From a checkpoint of a small mixture-of-experts model trained on Wikipedia: 802M tokens.
Below are experts of layer 6 (counted from 0) of a mixture-of-experts language model. Rows are named router (the router's row for the expert), up (a neuron's input weights, with its number) and show model dimensions 128-191. Each number is 500 + 40 x the weight over its row's rms, rounded and kept within 0 to 999. Numbers have three digits each.
After each expert's rows: "gets" lists some tokens that make up at least twice as much of what it gets as of all text. This comes from a sample of Wikipedia text that the model never trained on. Tokens count by the router's weight.

# expert 38
router:481532568535545566571479479467483491546548462562469493549457458553446498526535500508555529557513479512463468538495484531485484483505519518492542532497476551498505487456497498510543475484502465
up1:537499501447532502512558445589498485439506541459609486455487499536456535524545541471497497561536556485537484500519542576497467485590489496504475515541510534407530493553497559500473406472501544
up2:468548475579508509542505508473556474549506452544532510555508566526464505488470502572517488469536516522502481446489440536468512489486503526548430493504523428564533518484526499528564458535474524
up3:459556530519453434512484522530524570481501487480494555541469512426461541477511511563423541549523536510504451486470482537494504513518445492456467540515525444467514492497464556521428440446489506
up4:501493523481463537485442544465494525559457450570478505505532518488504456431501449477498502445463482506430459421430428493461499488477563480458491481516519456464489445508530500514537422460424450
up5:519475519484462514539424492525529590486521460538499444518498523507466470518528500514487436506586540481538441494544566501438393517483466531513561468463527488513533548531553531511569486487485439
gets: " and", " &", "'", " was", " is", " or"

# expert 31
router:523487611478539548458504462507497497508469441485507476474483483527465506461479470487530512527550453467543496504496490482472511521457527510471507459472505566467528554466455485501571542575563493
up1:509480504538451567487457517537522512545505532528495509564524425540482534487419499467474438520526507461512479524512527489487469503513496437525519605499472394446482503503488478441436458477493509
up2:488516475509499522484442471576572497418428561498491449540472449535461493426456457441441508524547499530515533510449438486566514528559499460477512486475561476443484486523448411514453537467540520
up3:464543485417566434488497510498465542473461387487462496463491473517472459469483486429521537486556544481516479495434424406406477481444428409504487499540500499534488530485472513544495530479451573
up4:510521482470467455434488537502526486536551501488522579490469467486553482549538475513485461441421458467581458560416501515456444494540487543435493456464474535555532527447481516497534539551547526
up5:501504586510452496495541470450539484466524544483495530546547472516547506516455492503491488491517537491469576520593440518514454532534486534509464525479536476509458478475537466446488467464459523
gets: " a", " \"", " the", "-", ",", " as"

# expert 40
router:473506498517470530505545472518515552550494455457467551501481534598464510487501503581476537500411467475492507414535491530462412510485455619479484527514487544574410523526498458487483539477504524
up1:480472525484488519505534481533511475550491445473537446518463504489524434496508544561544402492455469412511500488477503542497493492505458508468517488501545495570502488483520504489464508537516499
up2:493459536447547534537516536571472509502495444544474523439549549547584580559459458487509484509449476480542500509544497496477430535452483513469429465519502419551445489508519537425616487436449518
up3:487469536594443399563561475530519490534502636442547509447508513461515509521558522529493572492441554455474578524501515437529476555454555498522468526490496549475476473557500504480509492499581528
up4:441487505436432474499553429518441515439491537526514470520511575518482503579499526525454471617498543504578503551495443511471497486453459565573491492515558411543510521472431462558452506463487549
up5:428501451562538476454447430553551521411457515536455509517424528516483511565540485575482528472532458454509551511474466486479534476519525493518483480538495490555508475432473549528548551453550531
gets: ",", ":", " –", " including", " as", " ·"

# expert 37
router:470509469541442476494505517497462488537452539508479513489429507511595456475556518536458457531461508509562470486486516544455484404530564511451484481461440480479488472592448459503518467555519508
up0:471477520485484546538526569446422504525508480464510525500530516566493512445474528492464491494448543511498503401443495506449562499528427484488530488510462545522576518559514497517527479557527501
up1:451522450528461532505485550492509525518535514490490449470455531557566515472506506507449519542510472485575509541458456415397445469566474506505483390423531468434507492462484491543456537539519414
up2:489531486408525506446551461462550455473527591519537467518558563513416460510473509509457465475538440515491513457481483484487486562507520462503463556547514494485489527507452481544447509534490545
up3:566542569509540549457528427469511460473517464532514519506530421510494530530518450495536444500444508444539504459479491432555517459502501587508570589490499466521496463505516573536546467528537497
up4:499429523513495515451505424524480525590490513496503516495524461458466454486555511517533527540477532431515501521494492474576439546539507449516435530583459460522553544522464513524547549489486434
gets: "r", "n", "ul", "w", "b", "l"

# expert 6
router:500452480528505501551415521490520562522459473498455510543424557451527526469492549434489430546567476521528530522462521473507555497485493461503501511461486485512504408580518517482526503495469460
up0:557457569587483528486551468513539441481435480582445506529504499548523434466542563534484473520470436504478565520493479531489447438496448476555565511527552470534548507470484486481503461483540528
up1:514547498494498466481445543460484479497577455505570476488545477491498465464521527469480488554450513509463527450446519544445445492471460497416550587512545506401486455492532495502499516515592518
up2:492467456465469648487484509484446546480518530563485452508519450553478496461537545532473415513499456516492455493477529500537562506502521467508514496486508463549461559552424512521486520506455439
up3:515500572520465533457482459471486488449460520527400492554453454465514483470477530482506576474450514499497482473486532547542511517431473535469425597525464555464511477470469492509515530514510534
up4:540472501403565549531431510475508442510556508524461527535560537473571487504478561437473521548538514533543480482469543478544539491476429518487498511466514445537480434541546455462453445580524522
gets: "ti", "si", "is", "i", "co", "ta"

# expert 26
router:494483580505547468500522460537490494539557456563453499549477520570436495560477497419545556446489509483468505469552491502544462514541541512569466607490509508478475525492436510528525479494557473
up1:500493454538486528429542495524538444493526487470453554526504472406467449513465608437404425413548489485573526571558505509554443533536523478563483549528451529535561493559517479480538505437472533
up2:514595496462551502520491585465527529473486484531524533555510477485423455466450423486515449477509538428463500457522505518476560527438517490552511530566512538489503454461508437486482512461546480
up3:528554477443472547476578562473477484469476480434487495582513474529542517505502548538538459445493534556497501491511482485554487509496424560501482503603490506481493549518537489601484491480495507
up4:475481452465555440554477503444435518446501488501463445474558482476475459445568456522506478520547537509448560511459462480543502451447496519524455496515496525583492540478498516513516544529468547
up5:472538509556517570512489473539445481474509462472410446508516578493509513530507490476459512450550491458503466499421468478472490486502417504407493489543517473461502416578530463505503512519404538
gets: " of", " for", " to", " in", " by", " from"

# expert 9
router:517553480497510493503537547518463518599500553460449563496478499472440479493610466543539476508484446521472476448543485492459493486465518465486530498503527515540469554458503585510495515496566508
up1:506482443534538547510478503423479497422482535495411456458441412522502462477540439477452470505455458458486462534512533445506432502581477512535516489439581449493458511445576492522481468525585453
up2:491448538450467543550577526492481487478507441518505505488476479507484481435493545448481517442458512524482473500524518468490473543510547547540532483458494495544444576429609508452528512482541461
up3:551527486494515513511565506489493518501478457492394447411552471488536590470460430519501537470499457485521499536465479452514535509520502554553522498547472565492541567488585509507548491444523504
up4:494441504555441477468468470581533521443536448523413473513512449558581450457447491488466494424560544538593549515528517478476427447505483480571504478486558527498478513501539459533443439492468488
up5:493559440499528575465487467498502522475511473447464475497509514495585483433519436480512498511470538412486516431474480461532440435513487471505551467522532483516451516633486481501541483508514505
gets: " |", ";", "|", ".", ")", " ;"

# expert 5
router:499496469551505478556557484591533461513498538513552504494464435506461530460509475489451550519483493528457525539559538477538501507491428498484518499468491463529492511468513475556523492535631582
up1:456442512525538509520515491566481538510480491513451409504438546500553497492525538487409530577516439472500565550524491477504411525522482500498485491510460472547535527558439563500470446495503473
up2:478427386523444462492482488523511414468495438497545574441450510497496521496471448541443495525565494545474500487536489522453423478507453406521486531484470502549546492449554453510473486596472465
up3:425482475569536562543567519546465501513538547500486575489440446471507515443508468474473518551545576481537499455459456433493536582403521579431518566513476580499545452479523484470499499479547571
up4:490472503524552486530583516521560469449490527548508528562503465486551481513535521529377467489448506497441465435526541502494517460596485567561503508461524512504498525470483472487518420519484568
up5:556515494491418552534451505562486495521478432479468472547532407533445564434500477542487497479483435419543542468546434482501608491510475499454450582479482404452532509503510542546519502445527455
gets: " was", " with", " is", " were", " are", " |"

# expert 34
router:389484522527392460504482483469519486521494457503530517516453421430504440483569484534472511511534515489512510555456513501543483530503562545502413494465546472466473492544521511470506504496405468
up0:538433510524508471475521477508453523467463583543446489552489478452520512458530468499543525460508516466472492591491456454558506511513528470454476448530462554460523471494464496520446453438434476
up1:460506459594547532555479465508534458474541498455506531468574465473497510512562560516555515445438527440432537473482518521492511485531549534450462512520493530501511486549492453477530517531504538
up2:532442498502510539537480462512485476519506494496481482497524567412532435546461548607539485475537542538531428481444514536460480454490478522522490559500462521475431591465465440543451534489489545
up3:496513522564426539459474462515410496457525518527529537482562447517465516502460461473482456517512535484582520495459514496548443445485488478553469513530507528527535569443465538502463477500529479
up4:459486562506547520497514482499466573424516586528533486490468501522523491506525478412513457522527515527518508502469556506544596529530509477532522395536463551501580482546492539539577453504496446
gets: " one", " first", " two", "th", " most", " a"

# expert 47
router:561462558526510592456501519488442481436485516481542544495499567571520439525529481513505531523477493461488491456453510474480477550527527426548440486511532538478530507507503477442510544468541452
up6:509485540542519505494491525543513459453449513576512491546488484514561463461517503525491503511535462480479535449527427529540491579594498548565460462411527492549428588451499557495545475466540517
up7:524524524519579452481486469500536536565532495475465467495517474453433478439422479547429528534450518542590443516482603468493482486505526490502532468530525443496573494532517478466487503459465493
up8:463466502511518480510465519492496505462556411510563477423507545475509402482510549516474539482496487441513433461493501472529543496482456471552541498485522451480458415500523479504446459485458447
up9:440507495510446569520536467542455525539475462437490537560475559438506460510499529464550398508490522476564422466481575571511478497536471535466530490504517556497502563525549539502468493538473432
up10:502532489482458444509526510457563428503407574489472463499519502525514516508435433459506521500487504485493491505519485493440520517508554450489526517483466452502484477444489435503519519519465549
gets: ".", "–", " (", "/", " /", ":"

# expert 35
router:469454539446537510464467474411527524495572513486581456489519467453477515516545528514506539472484480493469561518547480510501505524470456426526486546503458468463593525466483419543468535508504561
up1:491526540473535581422472486396494495491482591535511525470491485415490444512515528506471468488506482539569520472553511426505430518484592483556512510567560483476460489464515551482481502487467481
up2:550548463465477484462460549556483536531504478545497480472478508486468497494488444510458451479481548445516516501518509512478513494472521511454587529543507496462474510556566493531497465493421497
up3:486482560519468565532472495460441450430473494557548459530505448552444528498534543479529430506490497441494441447536458515477571494463498550460458557506488508425507448438505491513496505477568488
up4:511470495507479462430437504442487476471498531478500558438499467493439464441535503448510476509564506509415516500539501443519488541547504526491502447601505548501428512551523500548542497409496466
up5:465446510521489493479436572553527525423477490498480478470525575523531510451564394579584538499524609526525454527540489424501521508490504450471506477445523476417556521493522423494517596459446593
gets: " |", ";", "|", " 0", "  ", " 1"

# expert 29
router:528496423557545509437590523506484447557471512441408533453513481580517537490495544489472528520526453509472455491505544519527444477473524426486543460536548551541486527491481410497505543546472487
up6:463526467488448522537536542429448543469545426505450535437480412472502559454562504437491508492456527500503469513485495434427463455564496514547456516459425559542501485508462514558546416458407496
up7:439465527467553575552507543512527518563559472484443518442549477498550463490508469530462454454506494460498575459523532527549519599479449464463500484543526422545567517541534479501479455464472436
up8:505543515518492524517507497551497497545496500443476532514483481523586548472470452517484442504501467553456552502445549432544526593467537506494551551413546463455486428506548534453467495457525548
up9:472489515530531516384516500399472456497459457480460504430423475519480493465543415536470372478536441503486473450540518432480497556477489529500486546542486515500498480442537516522488474524566534
up10:542504442498465578460493565475425448563461445503451563542561480512438499411480556584500459535539498479532443496487452508494558456579460468489510552506538494478544517516451502568495502481501518
gets: ")", "\"", " States", "}", " United", " York"

# expert 10
router:520504545446535483508578466497539464502566571456443542422550562521432524548440543516533515499473473566475505493519561458493518529493563528506453517531526475423470555455514482579461510497522484
up6:424460429557426484546478431471496461476590468456477477519471468467497622475466568461469469471465527533493461557514486522401485481539492447492517475432522527404393408495505553478483514529528479
up7:469564460540501516525570414493524430559440522478470514533548514481537482442492522571443451462406502483436496552440523450534457475437559498455497513503518449497489527481548552448495468470506464
up8:464470496467542542467491562521500488497452477445556453522523536498490518522501496475519433484524577487500523488458437506465469428546493505488417491451477486459501516513551392463594445461559486
up9:555486476445499635546445471489463496547511498530454498474445450443574491476479515506562444520586460505453545433515477447504433481485446476495500433473511545494494471555444475589488520527559513
up10:417505543568454505456482524492488475506486526555486485585524514443495525540462524487457507548472507512580541534544461540465477536522524478499523507532537530426554469506478421543526460539486523
gets: "\n", "|", "  ", "\n ", " 0", " 6"

# expert 13
router:458487558491484468493532533511520514552414468471481464469551489581497518476507398518498461410499428498496458541547464492546565471512494488465486540479498484546508522467537506538528427533439491
up7:499457490623532550523526556509479578513441500493493529507492519527507501514504452549434524511477529491413518546519547483579519485477528520429476464528450492531484467421452466501456557507490423
up8:545497518485414503465436468536456525555509478537497590490445444566463509432480442493495478492503526506415496491443475433568505578452508487455491489552546515510518570508495571429458457409451539
up9:545487511551495527487479510458546533471405456483541459492537489426515467482517518469482453395481448539518529535491427602562505532519514498464538466528478542525518493544474633429511517505500561
up10:502525494503387491397474543476498542488439513537469408510492527498493417464535464577469458554467490404488469482531446509512555494538532536416543527516524455497524486483491434532523509429495523
up11:463484480504513490491510484445548536485567489476506457540576522497512517504512480428451409393498493494466471456555470524537527529484421489428489518506507434489403458463518450456487529495493496
gets: " W", "N", "S", " 1", " T", "P"

# expert 21
router:497453582417564489523472485531503468428520516526563490417482465488533492531559558551520550432490571430461450493546508467478549526559436469550548514517548544445537577466542428475489420448509496
up6:511492526559526566512472499553484454472440514434485493520489515505539506498457532478587416495472501488486531489459492565533468505490485538503477527503563510428396522543475492497441477446500502
up7:424553504462518527510478475553532476501542454507534498515416509494471489441478515525466433477544501471441539564502494487474483561550460475524412523529498484463455501492500472513421495465469502
up8:502452456533451460501498534468526500496481459475534575541548451522504482501464485527503513520508503487481567484551456485516506454483448422472473519493515455478448451458564487482419516428504496
up9:475526500493526590524462480541549516553494541457478497491482570506423453548487448465484596514555502448510507518523436458466477474464461505517513527545512452531514470502506488518452496508549575
up10:430484466507464485464631495497509503507412450505442517564503421444456507525486506505455555418522547539493552516514504480535546522494509499500535437562439583489539457436500518506482535517544488
gets: "\n\n", " in", "\n", " at", " In", "In"

# expert 30
router:447555469530519453487500468402413487565510418460407529507511501420549530545552539492531416535450505550525549545440521502559493482538489468486474587513465479511499460487489513463513530516493507
up0:451565565559498479455501467577443517509485504495505559490482555555522517540558530438521473495508581545483485505502481521551557491481471454528346483508554497458461538552532502481452439573452504
up1:533491586449450524505512515456498521449519505484463496567529485480576431525498494525495494544484497475570502540505537573460512528520594467472545469429501566535494463541469538500397485517484453
up2:449455465534474529494469519406448532490501499476450546535524521540523504501505553560546432519460518458470515496439540463561476544578525514445498482557490513539495496540579525592510462445467480
up3:528545538513468499555556463438447509448484450446477561569426451500527475466517526516460496535449446454548497461501498490527495553530435528530472498456485528513465532464461535510480582547514498
up4:511523502564464496492522526431491471485553531472491457535469511444487446625511462565444522471475428486522554520495490534514458476460527489476522529475510545498492463529454516479525494457459458
gets: "k", "h", "i", "a", "u", "y"

# expert 8
router:487483517504472562544518493557502531512540542500595459490444517400490492464534508501488511512530544490557500516474523423445564440588421466500537477453505585587515522535565473506502540521479410
up0:416472517485505459446482452517473508570489445557512447537516492500553480412480492474484513491574520485426497523497527441475521515472484466508446552573507506456403509507514478499456467530457486
up1:493472423531466495416507514468501490476445491573544474373517443531559602508509497520508511493514586423495462556520476487489457497520468593597446475416473516480462466462472496474512532481476475
up2:497522549497517508509498493422512469564567445420507416469549468455504510503505470466554413592460494506542539464451529458407503391526472418500542553498487464443521520477459475471500462569483467
up3:505539483566556443491407424439557531445577595558501584527521522476520482538561532574498497542519470528466504566561529489547562511468493503519502486492459479529433527515463576561437482503494467
up4:483489496431486527581481521521471511464474484515472563510490467464518556474505542448405548547536513512519541485479467476480477507509512477537521520523494496488509506436464502454519457556459446
gets: "ss", " per", " ne", " des", " or", "do"

# expert 23
router:540463510538562467470608532530538433526562560510486580502470516533514486521568502487556543480455468577488488509539543480522477544459474507538494493475500534478535499550460532494438592428499506
up6:472470450464503564520501514513508475517516570463486423509488466503554433579538465485590483448479545497524542507445479471450463489532551474491485529508446490470476520493490484464565477457484521
up7:494457514496444491575559500437520503478414476519445516566435451508549502461541512442427456454479454472512481489478478489570531450454530426499504546453441435458534535522424488498425467490560486
up8:482496532505554500481531484473517446490464541527528480476387478487505451429520477496508393484516526514473509514485476467474482487524429564475515562548593487447506518567489522543486536490503567
up9:557427502523504516516526493523475519417595474465592500445465507506495499495490492542480525493530537438492485482523501505485553472532464488511469486498491451426505531495566501467482490440460488
up10:557461545556459468489487508521503507560524449486456552491513470508578514538491514468507496471453518479482506491519502536505465427500464548544462519495562485456499517501522505525401527517469536
gets: ".", "=", "\n\n", "\"", " He", " —"

# expert 24
router:436514456464499466541479492456492476447446508458486504593491538450604578485537470537481510515564544525472517484416498489488450547500496507503551462475528466545529426518410582442508514544463487
up6:467507468495516463518393558488429405510504444509460521485498520577570553482506529504443472534470521484519505539494481506490502574536463554536470456435535585419409438537536515477470432505497561
up7:563474460519500543504442517465542467488528524476472493490524491471530492492497529564474491522496516535571528491568491525597515500513514493452497458467510514465499507502468496592435551469457511
up8:504422480525458517526444543524468590414482495503499561499499513492544540528451548532482504509539482525452478568506548497598483583552481503533477562516541508537514440479492416516488481494416451
up9:543502524515427505447476476538442468511492478504470523519548480534454428557465526499489418468551504490477518555452465566565508516482524522504422414478495517545505473487520555469488443533515460
up10:506481456575494419482543459509486507477502506610476553585512471559494488452512522485494474470477484460534462409510450485475491516570523550525481485497597414571456469505546563520568499455512533
gets: "ed", "ing", "d", "s", "ted", "ated"

# expert 45
router:457525452558555495522556506404564546585534506537416527508539482504487514531439481503521541454465464535434470507512495464508539481605488562480486554479526484546462538474504463493493567502534518
up0:477501501534498575491473449559571532546487498448489510457526421505530507488529490450461546482531490468566430467520475463495562479484488422458456551465420481528450437457577579526515406539514481
up1:530531529503529508449468469513496536543512553418458490526514459395563416539484412437471487497462475509549522474483441503517579546518429490493580501543476519501570456543488463526531503503451503
up2:500497482559503524531473530498442602492510510549505483466512428549492540507498475512517490514514534474463558503508464482489489496435560530460462439518496416478530518472475508514510516459374485
up3:528516501445479465594465569454487508542477473497435495537531469522554529507496495515444459526570484488553553533525481457567516503527576480528526460501558498529543474440517517525530586487471468
up4:494497624489468491466535535435441557512455496488507525524572475505507496537436433443490551558512529475478493462529511523477516478541502503542578461548517507531503534532580466554446467512499510
gets: " |", "-", "|", ":", ";", " •"

# expert 27
router:498498531521413480525490452498498499542472472538498502526509523559516504539517456537461527456494481511532443565453490473497579456492492480491454440458519563531485404518546515539529508487503562
up0:448518540450589481469491511517414535553516487524540531490499403484458513457518465546464475493602500456486441486471456476518482529522481537435450456518546493431506468477527545471560463507528430
up1:493483478446470507475543485501564475568462523501502492532554433443463500552517445523535476486500515515540502465472593421474467476516505519451461581479432445466471517531465464502536471541503477
up2:457459471533517508551438470447506444413498413491464484500444502513549476501528496525538440448444456540523465494522466479478527508560491464473504492459492451494550550532559455549552467486496445
up3:520532500531458570495484493560475511545498499473466545520478484565481541464459517536535520519522567416581421505461447430475524522519512485515513489528449527445503516476500440483494529451526446
up4:468420570490492507428555504458501466520509484441423509556499466557500472530488496524458560477534510520457418508487483489528497449487485423496524473535521470508518590464537521497487499535455526
gets: " \"", " it", " he", " to", "M", " It"

# expert 41
router:550537600529461498565512510523512454487513461540452536477490547463465467565511467475463506567509553510560534559518505484481507479517442437495516488453515527479477496487430452568501454536529570
up1:494467489511414524506527493419489470528548495437518517438553480516606457492398602487462454526469541503434465518526519448473501569497462557448450506439484502513520496466474543438508455422530593
up2:504515490477524505524423446534491560519428581445571491576424491544516566523506579541443466471492490552485481494517501491560447520522485466604477451510597471504477500502471455541545499575478534
up3:545497431527561486469539505453511504492533557519520524527446471443568540465470513519458540458521498524508563533460449538505498532518438434457453499446528515438473535534485516541478502444464460
up4:502532530472481517435496514511481517490409555472533539565545538531467470522491532467441446479503561503468431483519500520490434495510531462575553534542482470565476453564539490518517459469445531
up5:484479571599491590512512484454553467472529554551528532491486513450487418548427505540574471465547432427509532448495498557533493526462474553530495463494530466456476583455559472537529505505517476
gets: "–", "-", "|", ",", "19", " ("

# expert 43
router:576466470591492520466459546503458523511441473579465517474485465442439461478493519564515444550420530481524575507489518501573551482480552417438535455539463542529430495458525497546497428593488505
up0:482530479569514578544509546540515447534537461524517474451555450567445442484429489489498497545532536459609530525565490464569602519492429518529451490495473475546509456466541570498499473502537546
up1:488497442562471489488501519542485532505452484431486474534551480519517573466449547485486509515558490531473487440475489481437578448572489472497466515482498479469461514480507526528494461549518532
up2:485543498377485522473514460473443504505465479485523483472464522445527504481510526477493501478514469452487494483503547474432585536416539525509406441490495501554468536501451506469490572424585565
up3:531505452534497531468448444484522548545519467475479511441527529538525526454498626506513547485473478492459504508497482516499541511491517509542467500492461525508495475429512497441550542553475454
up4:482502544513538467562548472567486537501454505513526592485514466476570481525450489525473443568484476507486501480485458482512482510480530496581461526480527552491447480544533450487491488479500597
gets: " (", "=", "(", "an", "on", "ran"

# expert 4
router:483509488493499449547478486501514386460481522480551537507542572466441463501420452529571435498515491427483540569521501488577471440512419529488509536536489515452476509517520511462545545492472582
up1:481467510509550535568519487458471530495475543497533442496543568448470459519485549479555471534459516468510485535495528499485481493547480495531536490475467491510433542522582493414457501482461537
up2:452490526504461507466538460542396431538468510563525560446514512519523476471507587514546475500437586553512524520451466480474528501481526525502494521550482496516528482411468530563485487521499510
up3:412472492474530534440484445431503443534447420466438539526411503507556465489494500450425496481485504532519460501535444505494436477474490586506544501546503498508481488476550464427542457464504516
up4:499440534528492525494443529540394450514499486494473476497515610493462512442463542503500421482469514531472529492471545545445507487473508467499489488509548573602484440476540485492561516501582511
up5:501423520444508469503498481561509542530533514515465496530438475510388432513514536556565557416521537483499508520397510494463489474488485477511471494552510486482476443513589470499443555559522510
gets: "-", "°", "S", "″", "P", "N"

# expert 12
router:525456457546496476503446447461492499546462435515558520443483530505479452502508456467367550457521515472488515523464527526432468531497553501501453499484547531549420414522549499516568474499494462
up6:548514505469493523528423476524502500456518488495446487534453514560431500483462499584497511516510492505516478500475491554432475593507578404548497495440543485520505476415480520529422523455540494
up7:420568471501469516454502519531482494563470523507516489511515452474547490522471465543500514451440586514513537469469451499496484499509503463441550551464393553489453528529463485445565574465501453
up8:473454480445471522472445465423485440568509498456505492508502456533484542586423463466491513436479538426530510440493495492516560459510490515443465500483492457434457432554457481482533480449455536
up9:433430512554538545519448511570484487416492495503594538448494487537481525479576605495501495452490539539483539526487479506572412524450467487485530569493611521495474517503507446515572512496549499
up10:436504471497478538530506542458554407529484512510493535547470518532455435518514524516486445523517547464540564466474477427537544411433476569482532491572538492395543531522517501489573491558484516
gets: "s", "%", " time", " years", " population", " age"

# expert 1
router:507550492428428481434506564509528525557454550496479527519489414478572570430439611490442480479527500488567574425479494448482552433456496501452454516510470536410511541533511524467550410489455463
up0:518485454499406519479435546480447478507560520469529501496489490503500549543507589455429505531543418444531455576557569503454501464487474515519525456536545538435561527485476551530529545502521447
up1:484526454548489495524585504412539453397504531598513527567482451538532478525561460492486519549516567447537440507469537536483432492434539510508441505575507437517531450495534528555494561469510507
up2:514469520514469522499555463564506493443493432464540546470449503459503539580500496541570404513525530488499449509511508542483492549570544528528541503491491482539458507469501508498422523456468438
up3:539512521516492502491522482520494468487469478507478547571435499462469419492540533504487577506534494584537516435412494514504481522549560484490464452538459501506459483472544472425516526526500531
up4:430478469438483512530550491428488541587493505444484556498462503415460442516489488515544479450471498504530532532555456471490515471529552547485500461510576518511522560515518486465371537494443467
gets: "f", "e", "et", "t", "p", "gen"

# expert 36
router:538455518520527502491527413539470479436506466496564530524502486513473499437536434500528522507565448497516576517512489576463494557521529490530525517440505470471501472436431447609462401477502533
up1:467468529493516511488502479476573493554490474509448493612525465442567446487436491496466556526456523487545506455618555452499465517449567462483511470505488487486471451499504492516517440550525497
up2:478516513474515513530481589403448552466458487531588488535527528532570473416559519588476428396453488477524495506491425498532453530532475465463497579488499516510500464434459560465452504457526554
up3:528477516481453507571497464509435506513476522455498540411490488411501502469468529517554366523497450397559504475467510484533502565520469559465539459446519471517503431494434491537515458433522515
up4:543468464504439481527462466462523523474400426477527492518586496536539485446555508531491516514524492541541399511489546517591527531542499525568505494571470524497442445530484457442477536528472515
up5:536441513544505510526495439506483524463544477485498492432490513509399490486477471481493511477478582406508458515521477430483459505528470499459555469523474556519522478465531579493536544444508528
gets: " on", " in", " from", " to", " after", "On"

# expert 11
router:472549476533513508467457460514456546513529499526528573439495511471432494548439564514498473456531536522567556511486487520416555436513448423471531464512486498532452423480423544472478515477477416
up0:527451456503439471476462544436481485548532536577448478507504433433492500541513491426478545528522484408587535438509540534473414497481499484537507546519506509456493427495429517543510507548448495
up1:518515501533471554505473555503473609462562549501535561471492449459515546472517450468460603567556511551559513511482476525443503444563529528442506523446535531603546455496445578522491439501468596
up2:476514476488511508505436507508555528524490507506497511496509573552521533509508471520468552400517514528487481481488513486492445560562481502527475464495545522485473461499466435449568541446507456
up3:462529509518546448550496426505499417549511482480575513412594473502524422449507511525504531476466414526506555511500544441503525523513445564517497490455483548553456497493492572496509463464534531
up4:507557460481587477425556417563493451477516463474517584519537507479550518502438508520453499451515618522483523470484404450541548492519436506475501508502464457498556478488498562493533531467479524
gets: "mi", "gu", "si", "be", "te", "ki"

# expert 32
router:480510518477452500447559517503535465488531462392526509532518492474455451491546467476476463514529585532479500459545480527472537544471412548544522454469528457490517498477508524515413561496445560
up0:587481462511445598491432440502499453553536473480512478509523494550532466433516568536548520449438430512509481509592488510488514506569534482445480411505477504469499475446523561469422494467432477
up1:445446491488480481477519528470504500552401458526535495493545491521454446449491500553494484436514475420474479568513493509427478444463535455496401519443505518490454453494467555532476539554473523
up2:438492469518456480495509437525515537512511487493510577464462460464494449498481461495480539404592498507420461476457536464484494486498501508472438530537591532477526463509504420613466489495486439
up3:506466473516518512511454512561459538477458472462482493582459527468521508488478421553509483476477503454491501519490485510511461455516493528491422482544524447436494450457542476500430549445555465
up4:456508518472562494534484519562502530461535489404526414484432513547459492461457552549467464464561542471478500465532464455449512470487536469488426491493460452480452484495492462501520554451520504
gets: " the", " a", " his", " The", " their", " its"

# expert 28
router:556479585456522432571553446458565499546533510543495468428520441540498535508525490513502479520461497555518500525543552525548449539470472467531458557472487577512495534557493517572450474504502511
up1:517505518465484534509466546522550480548519518506520472574476429417434409443449542501459465437526550498493515572393486489497492499511535507493454460482494527490583502484520497497490533544418426
up2:482505514454444471483521525482458491512443488560423519500529545510476565443543521537484523467485488547414483547476493449546483535458515477481505503530546507495446557547452539518480433538472441
up3:433500482518549552500515494456489510477466542605440549470514548554509478495419522504480481476472480527445487507442447525434476504518489546528508479519500527497468559487519549553481573479453455
up4:508428501440438456496570507546544527578512501565554496464501529485455446463524511467480460465490483564532491499532404536534520542522519567510512538542509478480500491454506509525515555479574419
up5:525485497535463518538487469468514487541426487566495582499455538480501557457515445519513473560490519476519556466482496497456576468474504434520535419476506397460517520437485600504537488555498512
gets: ",", " and", "-", " |", "a", "s"